Below are experts of layer 6 (counted from 0) of a mixture-of-experts language model. Rows are named gate (a neuron's input weights, with its number), up (a neuron's input weights, with its number) and show model dimensions 0-223. Each number is 128 + 24 x the weight over its row's rms, rounded and kept within 0 to 255. Numbers have three digits each.
Before each expert's rows: "mostly gets" lists some tokens that are sent to it at least half of the time. This comes from a sample of Wikipedia text that the model never trained on.

# expert 0
mostly gets: " during", " through", " During", " after", " to", " throughout"
gate0:189140156125162140134164113133120185141118153133188103142169073170126138148118096080112133160133145134134126128138130118110111075176153077150185106139133141155104121078119094122103138111151148103156157114081120152090109095141146140169130115099117109087084107132148116099113130110158116128125140131108172171079130138137087143139156160145133164096106119144106116104160141133090171155106126156126101127147093097106121126122122089145098124142158151157139149115123108098129161127129132143148144141102145143100105134140143126151087135102102134101139115156123138134110160161123123162127151139129132126121158109141141117117101142135089153121099128111158165109129152086128107144154
up0:135161088098132130122125129105169108133126101164109147142170121088154120181133122131105155124132123148117116072165140124130144106124111149116132111100137123106102129168170117120084158149113094140097109143077155127166183120120109131131118124131139126106149125172139107125117192159100101100122128142119151098140165168154136150132117145117207085136104156125164151115121098091129124147151169097129125146126153122140116169145142105142128128135127147127160106140073095151138090115165123133129145120176163122122145150117094140137129139142163130140147127112119093149169126106146141063126143111116150101154102161104099116107147110175134145104155099089097135124110130127125108137080
gate1:109251142115124145144116104102142133129099104108122107153108141112116158122096101154155135165126122144114176129130119115147117131100111122097150135130117117132137090102145122142146128150098121111117093144111147121139158119139128139104100103139142130100134118150114127098149137151126129123202112142097150149140132095092147159090131122156151102134137119118122125134140136145122161132127154171087125167130121124142145149121181156114122160156130107104158105099125115153143130150061160139088106099128144100161098140148089139156160086133126151117118143170130077109160142154153109175156144098130159172132157161114119135150125153150081144123099102093142146140094121174120133124140
up1:084150114145137127099116124117149130147144175120117151155180114128134122092101111176106150149105153109151128137129121160081187105142168160161140150165156120156167085123096123136110127101143112192139106099137115102112111106129122112154151137134104111153109153124142111132112130128090126138110150105134184105141133159156146119134105145105120195167099100141098094124156140108179158131124139086135144118121118119146126099155120108124129137135111153142109151130150112132153119129158118150083143119104173142105142141116109126163110148115141133134106117094106151165125140100090104127090150138109084097092136126157083122152140190113150118166130154146136123128119152105103095061137

# expert 6
mostly gets: " (18", " million", "′", " 50", " 33", " 36"
gate0:238166140152111166115157141142136120131083115168130117154113107155128168147135124101123149146132115125150134136107086107168129168123111153136123118134167102076140112134150133102102160141135131120121111079144134075151104161147130140107095056115157129142107114147100107132110105126079172104114132124168122117148134155107119097107121093139141109140128099149100121134144141157122132130072135112138151141157134129090088144121118136110137098142131122131087144136134152140133136155156139117098160167110120125144169099162141140130164137146140089133144143146148091152120146134150123091122104135165099143136125174160161089160149107124117153078095163106134133136142118120109123092126
up0:110129125098098151123127100084129123113122099157140084142108122127181105136115110087165135127153158131156174124137087113170132068155113174080120160117150120093143121132092162074111165116095142140112125121157105145115110129149142132154146082184115125127120143151125123155121118144117120098112093147160157120145108138112123122138128083147255110098145114152096119155151118163112134104128104110146153178132125147113148113096148131114097102142098152138120123160108132137120140133119144137151142143102149108126083170098118130110129121173135166140147141123136101126109161144104111122132127139119119143125092129120153110150103112147115116107138107122096149124107145159109136134124
gate1:116255149101177117108111142152160096125125148126135131151151146114124121140125121147149108134125142117157174131119171159157107109180146150169140139126146125108145103176149134116095077157121098117130102127126115140106135108112103098137117119125139125114113108141132163135140128086121073148099133161173105092106144119119123106107141116154124171139131122085129123119111117145155129112121129182140156140179130143159133083145148117147119163093136098140121126105127115133103136118118097160107112146113144109180124095140141120151111112134095128158134098080125118125103132126103124119103135137110134088127137156146136107103132097138130103113162125160162138182146116147174148157146
up1:166131142140169144066114142083123134116175123106155086135120125156141147126119120141112127125142098138153169099115135145118095098171167144107118120126162128142179141144133119172123151133062080150142130127109125135124154140076136133107116112137099119133155101174130134174100141131140137101141127131155118142147124120105124125080134138129087225124160123156108152130151129131116106133114126118090097107135113074112074138149122119136126141127135098160150102136106141131124142159084175103149123113099147112118110105136149124127151130142151128129109107152126148160129146167119151156101145101115118122134103134144084155140107155139120122138148147171167145201113154128099151151092

# expert 7
mostly gets: " species", " Genus", "idae", " Website", "ensis", "hylum"
gate0:229131126115125128120107113105136143165176136137161165142132162151144136146133144102120150126132136124132134113124113147073106151129146132142125151153111126064166170111173112117137143142099134152180140113140173125077123120133151110115156124107123115084129133107141093132133099121152134115135113126140104121148122085118129131138121129096146091120146113100142110155140163113166170149112171128161118104073110086108123085156163147141127128121123150143150128085133127112136143153129087075121134119156149137093166140159179124094171125140120132120115147130072121175139143153114155123130144137133117120091157163113143134114127106125092129100126173112142169132127100094155096150152
up0:130121106106166141097130171156148103117140165150108089117105145117096101133138119141142120185159143080115166080098080108141075103144071087132092170116156142146126140097125138185108127128099123136080135120166132154172100131117101103103119127112169156138123160134106126097118141126115129152162088161139159077146137135127141105116106117167232128121145129128112113147146126117132134157117127135104140136153091154135140125105134147115147117156101115108126135137131157165149113118135100151183124098099131146126121116110133149112080127126154133120115154093164175116112139141145106132138093127115141145135165156104130166112139125131140125155089112116113136101133136147137102103113
gate1:135244100114120099135097096127108163128119156172096149093114118106148133115154141166092093098138101128101166099137094108129140100136116138133166142127153127160128119141164091166155129151148088131111111149144094146163110159111158133093138135109133142170120093129101095154130149098123120148176107129148161154128124153122127131165151082142105134125076145131128116119155150137142147121161117138126105111090127109094143163136157127100110114131154132117126158134132171119138135146137114159123128148109114146103132087140129092133108144164073096123160108151131124135144134132139122128164126119111119165109114135115161129144123109147109087096087141068096085123171123151117144119133
up1:102119132098099118136138132152166113168145133118139114105144117112105138070106090146130105150114143148106131131128121076113146124121107095152129129118134126111130134100110135119143131145165124162123104084101131143140089121172157102143149094104087128121136111132077103115124098162168171133128127126166136124140154138140111164125122141126119230109100108183149166130099151152142116152161163082129140120140138133079144130156131131134124158117111217118114100118134121141112106125086104149094134141093107140161095126176169160131106158126126137118109134117165147139171140158121109118148091119143130135142093111119161154105141151111110130104149124135153115144112113085148175153116

# expert 4
mostly gets: " Henry", " Thomas", " Mary", " Royal", " Charles", " John"
gate0:238095191102151127131163117146143126107121132136122145122140147170143134144135134176167148117136127116096133115132140188114113142115153121104144106121134092153114138107114114151126097138147162087141122155145123145127083149134114162106114139110131145133144138152149141132155078107122114106090174138158158107092185138125116133119142119134104138087116096095113110118158120123133121150139116145119142137148105140136118076157163137113132117104094153129127096125163128131144131135123102158174166117162122128125094116165160097143128118142104136114153120109114097094129149101098099162126147137144122118143114128180107149117152136100166090097115079131174106075145135142129085130095
up0:133144143111138113140160097121117127112148182163096092113133129190083094150157131160128149116155086141135097145143135123137151117123132117117130149084179113154100145142135111138096128139168153109103112145097121130133106133127107125115127120122129135093121153134161139115143086105125133107113154133105113108114164133122117137130147112129220163169082136154092106093136115140111131120141134132166084110117113095170081115120092140135111131136131141110102099117156133119180089138131112158156148140163134128125103136117107081130123134180144153088168124147140124133097144114137156135181128143126087127151156119135099123101089121095140087090085124121110146064135121130142155084108
gate1:120207133146137127128123101107137120132111156118105174125141129142089086160110093117127095105115095111104156110162136141123133123130127097134171106141100092116142123127138125164117147144150136122084119132133154153164115125136115141098087141133079117088148113093153128116129126129122149130136145120118147090108089153148079138093165136168126102166093108143110088133142128126178066126130105174152154138135117166163117138094120152139149147143164146105151158082138139135161131173132097149134116112120133082094115112127146146142115085161129118123051155133145085124112109143128142142136094172136149125090105125132095145129142123072119108141170118102125116127118169159138141150130
up1:116118114142088123142118103098106126130146143150113150119150133104163113101088130119145133119089112102124128108145126157158125113128154129144122106119103142182152161143166111176074092145100100142111093096104096134154082134128166149101123099127143107100159127135149107149089146124175125138123145101115136116139133142141105165168141143131141231142148149125173125129144192113147111101135130105137117104143161108152167091135122122095128136172106116114123135099149175108129123157131110161133150108131131140090152109139117109135125112166154116139123137113158092140142128151125181114126110030108133125134130154127163135128086144136130090138130114144128075145125123117124154128116

# expert 5
mostly gets: "Love", " Love", " You", "Mo", " Lo", "qui"
gate0:236100147096114139132112119158124107111145137133114131101169162110136149136126122142135142117159086147144128117114119156139150133104133113101121118072129107111117110123150091121143150148130168154123105095133136119099126122168118150137143106098134132188116132121151111108124117132141090169133132103129118118161150129114112132148147160136132102067122126158103136131110107079096086171123121132094120126126182102108132157123160161094163175134102168132099109124162129159112116144117116150119157156097138116140073126129130125143175146186158116084112112150096111143086138139131143165134165094128165143126135098120129180128153150139126105126114123117127106108098159109104087113116
up0:164123174114139090153071122125142141106143118115103122122152145070123114148151122122131163162108137097136148134116174131158085128110133098177112123115136125176161125134135128149121136135130131125140142143121131151132114165096127158157136100123140158111124108131104109109125076141142099091129131123104128075131111122143131092133186149135199095125181154107140100145130142141145115138121123162112124109109163101162142078163149184087147170146129110120140127142123118151133112133156106073143109131168118140089132125125136126177112083136116118101124128091096123096112129142077146103082139146142144129138113142152153149156101130145133122158128105124097130112102170197141119112160
gate1:142214084123098174153141144177157119143150132135138122130141130083133115106127142171146095139128154156140154129110144126131106125123151149126144155118097129137159122159105134097142126119150074122135168078099092144121113163133129140122125126149133129116104132141103101153118177121120123090122141146102126099133157123115131142122147114153059088113114143163147137148093065091153152136094140085163132147138136129136179130138126107132119091146117098141125146102125110136110111132177116085167161163094149136130145136161121138126138113109122091134132093145140092112124117130111146122119080178128109091127111062178146158171094145159156091113117130113121142119135138111130135126105
up1:096144101146137117120149067162107122137135101158098177114133156160140133132123120085110109097125123151136144161099122103111105124162120104145120155133134136133126132144132111134080087110134120146124164110108158139150130144123094076138160111138111119118153114133139110096130169132158094169144121145177122112128135122118140116128111163120172216126131130169110136175134172142182151156073125122139090131110163159121112080130155139111141101110140128124082096095126167110131152101117132145127097116131138161095124115115154138144116140121083114132137116131142113147098118145158110119136095101116088144095122166148153076106128092057155156136179133136124146126133118124136155128114

# expert 11
mostly gets: " ===", " ==", " (0)", " politician", " ====", "History"
gate0:246127109095139161135114131124126116085103154139158150123143126130141132140128193152123138139108113126132135113126158120143168130109111103114121141150113122109126149158120128119121161115121117119112159120132116172091188106158102122119139173155137123125166115107119104104153148173137122135164130143115096134119115138159116082142122130114157102092090168129089120112102130136127182148142154134133117123119095109113107126127130105100124123131179112163096135130104138132145082189118131130110099168146153110137165096095128128165095127099104129144161134145114125125138104147138089137120119137140144060119104137140134110125171141131114148165135167095186113105165133127093113141113
up0:157119137150145105134180104139107155101115128105139108152159127124101136121107152129099127122163127107111086136111125161147095163163136118094131146178118125172139118125100171085140085144128125156130124133141125141097078153117134123141120127137147135112108144098116117142112133114124115138133176129125129133141155136115129164106145105141255083099146113128129147142179127108120144131116168121113133137159147087141140133086137100136106113104106136166155134162126123156136148130188149089158145112131127098127133147108142139131098166100142101116119111110129114146101097131128109111151134126107127146141133152085116147121088092120145133123133116155113093161128141144158140110169
gate1:117222138126125093118160121128163136136166106117129153154126126124084143099100121147099098122119128131113117135120099123167129108141111113157142106119124086105130145102148141106147167145137088139151133146159102162120118102101129182103124106145160132097177120145143144130170160176139108110125108160154142153146135167058101152124129145155154127138142092107109107195114118135092129118100117073116153082089092157120147120143115086141145097115113123088187109141154136168133121144124161158125104116164121128151145142124094161111126139140100157119093102139127121109154136135140109136134171145134106159133098121146171111126140131107113099131139144092133119136091097105136145137129
up1:118122125147117134155114105124133121130145078105117107150169107125094146104076130109150100144138131104116131117089103142122107071100133139123107102115134132110130139158114182173114171117161137133118138155164102124131140126139137143127143116155143138133134147090089111138151107166146158137151146136151131108134114118136137111089130086139093235142155199145112155135108131086123131107129116070145135091104137139138154106124088122145121106168142139134129136141134133132165129100076141161130141093132156157133114136125130122135147141156104120138090089164122209087112098140130151106157116129121119124141081106136127127155122119136102092098136127109113140148153078153125157145101

# expert 12
mostly gets: " Majority", " Turnout", " votes", "\\", " Liberal", " MPC"
gate0:249145110127166136141169125125099159130156111106142128151148146097133171108102191124150084097107109157133169128125142087152102142097124143130114132124128118107137085108153103144183118138155124129146120114117117112094096146123128112148126137099125133107114099146121134109150108079119098129131138113067109121158100137118155162082103157164144123126133103093141128156108137108119117142103099134131175106139121166136101133156144122126149125126125121125125107122194105081128144127137096095124072115135186129112152106156113122130139125136143128082115124150127145101164130150142133118107132137136110160133129116112138112135138111148135088151098157081153163123150112096114129093108
up0:138085104100112161094144123094100089125136136105126110140126173093115170127140156133133128089117124110129117095095133162119125102080115112122149138134079158183121118126126121114149100136131141118100127081132130136137123119138107089087149111128150159104155111156120139157163105131128138119146099113126096143122079126114126141113099127080224148169129136101127167139113163161142160116152141127080145114159134103151152168082125140126141130139138112151124082083136151150194128076100133134144090137123144120186105131136113133176134119135112104143142135123163102159122155157115167162130118163160112184152143131103147125151104131121132137119147119115107146144112134130110126142120
gate1:105231164138118110112104136180115126126161126108138129138122170119147140120079112137128126150061121089083138129090104115176106183134176086106064145162130119133125153144100112112125146129147110113078123122124084174111137129103147112135121103147138139169144105112108150146143126121109111136152113145112116115162107151141119117135129086075163149151128104140115126119128117155105115122133105094122133124164153104112171161166109144130116108145141159111143104112120113116102161103140124125136173138115122110096091115132143140162151136102160145154146122141153104119134113129115172091128143154108103120156109161172148113146107147106121090120141107085118143139154108119134161133111
up1:133152120138169100137105130072130121144107120174163146052140083106116129159133132115159140116133139112132112141164199102118134110108152154143130116135142139113137122118157128143148123100129135099146109115157118111135095114098110095089176128118123123108131120133169109136136096120143178112093139132131112096116098141124124132151091119124093239152140154133084135105137122136186149130099128138116078158083132166126121099133130143141152153115128120130120153124110140172152145153112153128129104125149135127094134135119170160076150133141121140097139113135136163138120155123153088116164153115127129151076112128137101127118143128141133151104134113137082170114127111119122084089098

# expert 1
mostly gets: " GBR", " titled", " FRA", " ITA", " CRO", " NED"
gate0:251132117129161131131150143118126123105124126135118119090131112149133112112144147098121143132121090143149127118132127106130093145133140139130149134103127138132153098134129151144154160147136179143144138131119135139140155134175104112142195120127140134125128121161118124117089141143145116125141085093124116169120150144128123133111156182124118120101114113126086119155114149158098136149153159182102109117156100118097102146079093156083114149165133137136155148142108095140109120134138134130157130127149136130131134130094094139178105136147088162105147102140100099164104113189066109154185117158143171131127134107137109108120183157130125110114123124109083157166124133114131137147116
up0:137093095158094150121118098099135121133092153138125094126147129115119127135143153111127151151097154139157120160111132131105125117095123122136175110089119150119177104177100144155093130130128124140169167128125064110119151162117130065161153113142096138115087129159166131114141125122117140133103122101123133133133106151138129106125094130165215087129163115085127146145081082177134122161144133151161112141147088107125155120138110111134102143180117143108094104150147100106134118152154151140112140095134129146155123105128143107131095154127149141130105131142111089113101085103115098108141099156165129113093131145129104102098160091145111138176124132107127123076138117160132094110136
gate1:100239138134132126104088106152083118120118136109109143083116138165177154162098124086131154116176154148124160126128116130116149113118139159114107087096148117153106146143118124132105131117141116121130134101137151114139162117139130121147107127138119139111115150131136119126113174066118114120119093138134110096132140145109142150138115085129127137122138105119080153136144134144106142099171134111140116096126119111107097098168136107158154188160143123074117076156118149141161125143105107086124112110144103132135143147079139151156124109158148132089133147119108108092092147102170148134126196137139113128137106126125125185143094134129171095100119114120114114158136137122163124093144
up1:157152100117153125133105126098147119144128160130118135161141115126142097109149123147091144137125115127099104104168139158114125181153135155173145139127139143096152119098184104096130141142117117139108136195111091171110102123071130139103148145133120120148144118126122112148147106147137125143115108106128136113127109136159179086129130119122116244109106119152127129130124144120139137126075119162112159121155172147132101158147108160109142108112104126175148132138148128104079121097133141111134136119092134151155081134163143145052107105109113119145172148137136111137137145149127090145086084143144119121127148150112125111099143155101117149121156150148160125130155104133084148151141

# expert 2
mostly gets: " Yu", " sent", " Hong", " forced", " Ottoman", " decided"
gate0:189135136153156100166104101132155149119151123092141120104141141118163141132117107071102126145125133118148117126130117123078119119151160158102104123132091104093145171133139127149108138153125119118116193162135095149130100166115076149118153153161130125127159119130137141126167100110124113118117105096146155134156169144129133159171114149118146130125086117119162097123114166130101135132121123115121148108187138121095097154103101148139177144145125148105147101128125142173147132119127136102123121105124108105115129122172123131157097124099193194120086112115145117119081161091145107096125144137110116102139124120152127158099123182140128143176084149159076148142123134120103102153133
up0:136081136134090128111130159151113149121145118136156126113091109125120151124114148144135134143090123160110108158144142140130140131065163109141177132119094121145114099158149147120166127134120148115140099089124131096147179139123136088114121135130141113109134123101085139156120109097172161159154121133112114127121112096146120113110113094116188119122137180106128140140129134119112126120125163112105101112093119173147143152137134132125094132079113116166139106132120076156096167131155137156104151195162130134164085170093138104098117162167104102112163153128100151102114118148147160148135119175114088147124102102119119172151103081145148074129107123073122122153108115127126159118141
gate1:107233131125133122114094103130113150140138097118151132159164120140146121134130137152144106143133084125137125137087119110125133142094142135146122132137087116119128152114112132119140171133135098142119168175109116161116123147121166104109127160114156111133165146144100138105100128162153131094205115113135130121136122156115078143144089111113128092077130136135160102166132141143142115127162115146116132189127159137120100094109105142115114151127116128149133099124132143122192129095064101140122148181143151118114129135150116103113116167102107092186129136107139105186115135078149121094134121158121115151128116109133145170149127171120133143103109099145098120156136143116163150115120
up1:116155129126159144179115125116141120142098161145161140109131144153132097111103132132087114075141151163147159140141149127099123130111104166134126123114145134120143084172103151143170116111149122105138114105097103101135127098088138119115118127125068129125151125145112136111142165136109100123137115112069143139124134153092147145120104136148123254103110136118153135071129098149114142116138120109116146152162137149107139140129124137139147079127102134131145119104121135096115129113163147110098124141160082156094141114116114106059143173090116108143138152108153160151124177097140109126144141137105150140127128099112158131128112136063148108157157137154123144138108125160135114168141

# expert 8
mostly gets: " \"", " un", " re", " '", " “", " Un"
gate0:239136138068139136134104117109146134122106123115147130084134146126123109135079131131150104149120119092107088129143134106133105117156138115134101096105156116126112148123116156139162080140124140092094121134133130136152125126155099122159105118139095124152148130121122131097115152166131117134078135138173135111109125141106129166148100118128134082138132149117098088169104108122172131133130132117156136114133157112052154108115142134124077112134144160173105124134119125111096122166131145107088098150096143090140112167113088144163116144150116097126150134169127109128106149143140131166153147140114153114126160124197136099158125134107154168136094136150110115120156188119124114115124
up0:163162122069119158180140136134093099135090141158147131130139139111153126115087159134073147099126148106108108135109160127138125168101138128119116100089100093102118105120148141151133117123115146124095106127116128099138130156124064119126115134127099133146126146110080146105161145168155137116119097144169160126139165147152109185128111138080217102158127139160114094141133101126129117127111131134125121159142133146120121112122140081142107153137105151181113142114114122115153131110089136169127102146138133151089158133115109149171112082130126117124135145146147110125125165167160130120132114107112180094141171105189102176157100128118140170152130124115130125107120109115116133150128
gate1:107213080130158110146148145123104135135168098126100106096136130122098112150094115124054128125138109080147089097133129140176118152112116112076113073099086128163116148066099140150177128176156104141134103104122082143144095119156133112162137131117130133114110151116161138115109123155096162150107131174125123100101121126148120118155128134147130139138109099140099143139096123123109103130153143129142112085156147134128131119128120131168165143148152154114130098117106129107134124106122151115150139157132161111104124146130140162132131123137157121156149089143157101137116139141127086149140143155105164146057142113125146139127121141142116136181175158109119114120109116158149111178116
up1:108084137089115138187112105111096117099117132109119149152148105149155171110131129149132177103164154132162103116145120144171140104134120162162106126077153127108135144119125151132115138129099142127144118144114112146121170115110141112129114102119107126128115124130106135144186134156127123132099143104105114084111091143121165104118135161104115252094120151131117163110182111199146117157098126149134127126075120078138102100160144142116153120121121164084150151079124114160114114150136114123160116113093133141123119111117102112141130113097131158106165157113127126145139118113148116123132153160112143078136134120135116153148146132115138095139145132085122095134129130129115114116165

# expert 14
mostly gets: " Cup", " Championship", " Football", " Racing", " League", " FC"
gate0:240134175128173128129103100139132147129147118123068083079126146150152155097069134124136121156110133123128109122151128112111130116128099159078117124130131168094141071147145117119132074121120115109138136102137140085120074125141121109144171144139120103116116098120176132122143140162153119124154137102165136143139109105105132143154108164124131137136112080131167149115124111110150098111120160136160154125131115087104150095120124095146119156153105123126165163099119147146096111142147113120128110132129121115154102126145160155094109131110121079151141132128128140098135138150117167147135122171117147100162145139104106124153067114132134107103153148125091134150112096113153126107146
up0:104108104115096116136112169112143113096106128134166148166144126105116097149138118126145135108152142140156158144129128154105121156136109131135122144122152088126080143148119159126128168091137168123104145140101105128123123174152087111104120116132136143159170111139103123106078145105124125113140128129152092176143121114121163093153128142152251138126143136148092132136120143100147142086149113166159064131123119157135089152146147129160165094151147124112140105112137111061108118129136121137114106131113130095140116082132122085144115129150147186144166092117151137120132139091166119123127124079150102125120150123150154148145181131121093125155114115115153107151128148135118131136126
gate1:194232140105161084140159145137142096126141138106100109137102125090134141161120128188158136115115112122123151120101138161086168100113102120158152130180100088158157103118135080104115167166111117080150111149124111113088167104151146116128082113158117112121151159117143141121143110131145083114168126123102134108133135117100119098132137152097113119171168158112130105133144130174119143100110140121094120151141101128140118093165140124089162112150153138123134125140139111138077164134159136150121142134146156107118130131158137136131146146123154113130135092143113144132126149116146125152125113137131100081121140163147161121104116113147136145088148126117116120083108161114126155095109
up1:180152112171153129152137151128144130153157171120099091130129164136106138126081182110096165123096131100134127151132150141131113108128141152134153147116126146094099105139170115175127143159079148112108141072132123147158171148127161136123106110121181136106118115121148138110119079078179136113127165118116102129125131125122122113160098145119139232131128120091091116070138120166113143119128113140113144104119153145163108135102122141087121117118169134107117113123107073163159113083131132104133126132151135137150091119145117149129134119104114132131154123119134162147132125159146140144151096148116129131126163079169134110084135112141110124131113113135121109100130092141091147143098

# expert 3
mostly gets: " January", " September", " July", " November", " October", " April"
gate0:232123109139161172115167084118140111141139130100118085092124145109092143136093099085121129167117113148121113137152147097113138150105109126115110152135100113128137113118115140104125137132120149099099134134145110150119126138117140115156065126111145131134134135137156128118169147152121107146118153150121135136148133096133109144140155153152184108109133133174101093105150123134117094090142161132090097143145141111122121120113119158103132133148153116130119150094103078130086151108112161130137118094131144147136123107152152124153128082125133128137129117072177159100156131132127117147110155136120101110120119133104101122128117180096169107198116121131092160140127130064125162106192
up0:178093103146144106156159123133135124109127146117069153156151114128130119105143131131130123138153137138127122099117123146164102112142126167159156101142112119122109120103101105112124107133116098115109192126134115100081156106159138106139086119168133190111146112140149156115148088123145123102156139142125140122140134126146139125133208155121255134118138181105119140092114124126137152166121145105133117124127137113135163153154104073137114144126117152132129146137080133136115118112154138133096144156103142133086129117126145107122127176117094125153143119103155108151140141110153141118103141097114123124128114119092143097135138103149103118110125101087117074129164113119153100102144
gate1:165177111126150114136147157114153100143131121125172111097134115091096121109101173119157138160155104096119124112126137158124146131176131115160122154167143113089131125120133141136131172102127088160117110131175094136097135118108124162117102111124113082155121127096148117164111123138145152170101120100162142129105070129121147148139126130113135158141100117116110106138103166087160079168080091128158092098135125097094147145140143161143102133115130167133139102106166135092169125095164092144131144116140161136132149114163092125103160157172106115102159113107108110139115132094132116073139134131147146135136140123110093164103127126165129089092135122107139088135127172111168148147124
up1:127148137154139102135119170099119130143111114101151123115117081161142128135126109086103134109114131085172168149123156090094130090118162110147129152135146165140109139129152137090140106112146133124108104117112150129118112146139147141153157123116108134095142161127136163093126132146139106066111162160089142115149171133119101118163105114154108200129197122153156166135142113165142144093158168159137124109088130098147142165140105113121148082120130148105143153118097141133110055122089141092151096103131139133142118157149138153160137092087096168149119157146163117120142115138139110152111111169130134126103097123151134094136110129119159140122131101134138144166149124171102107159152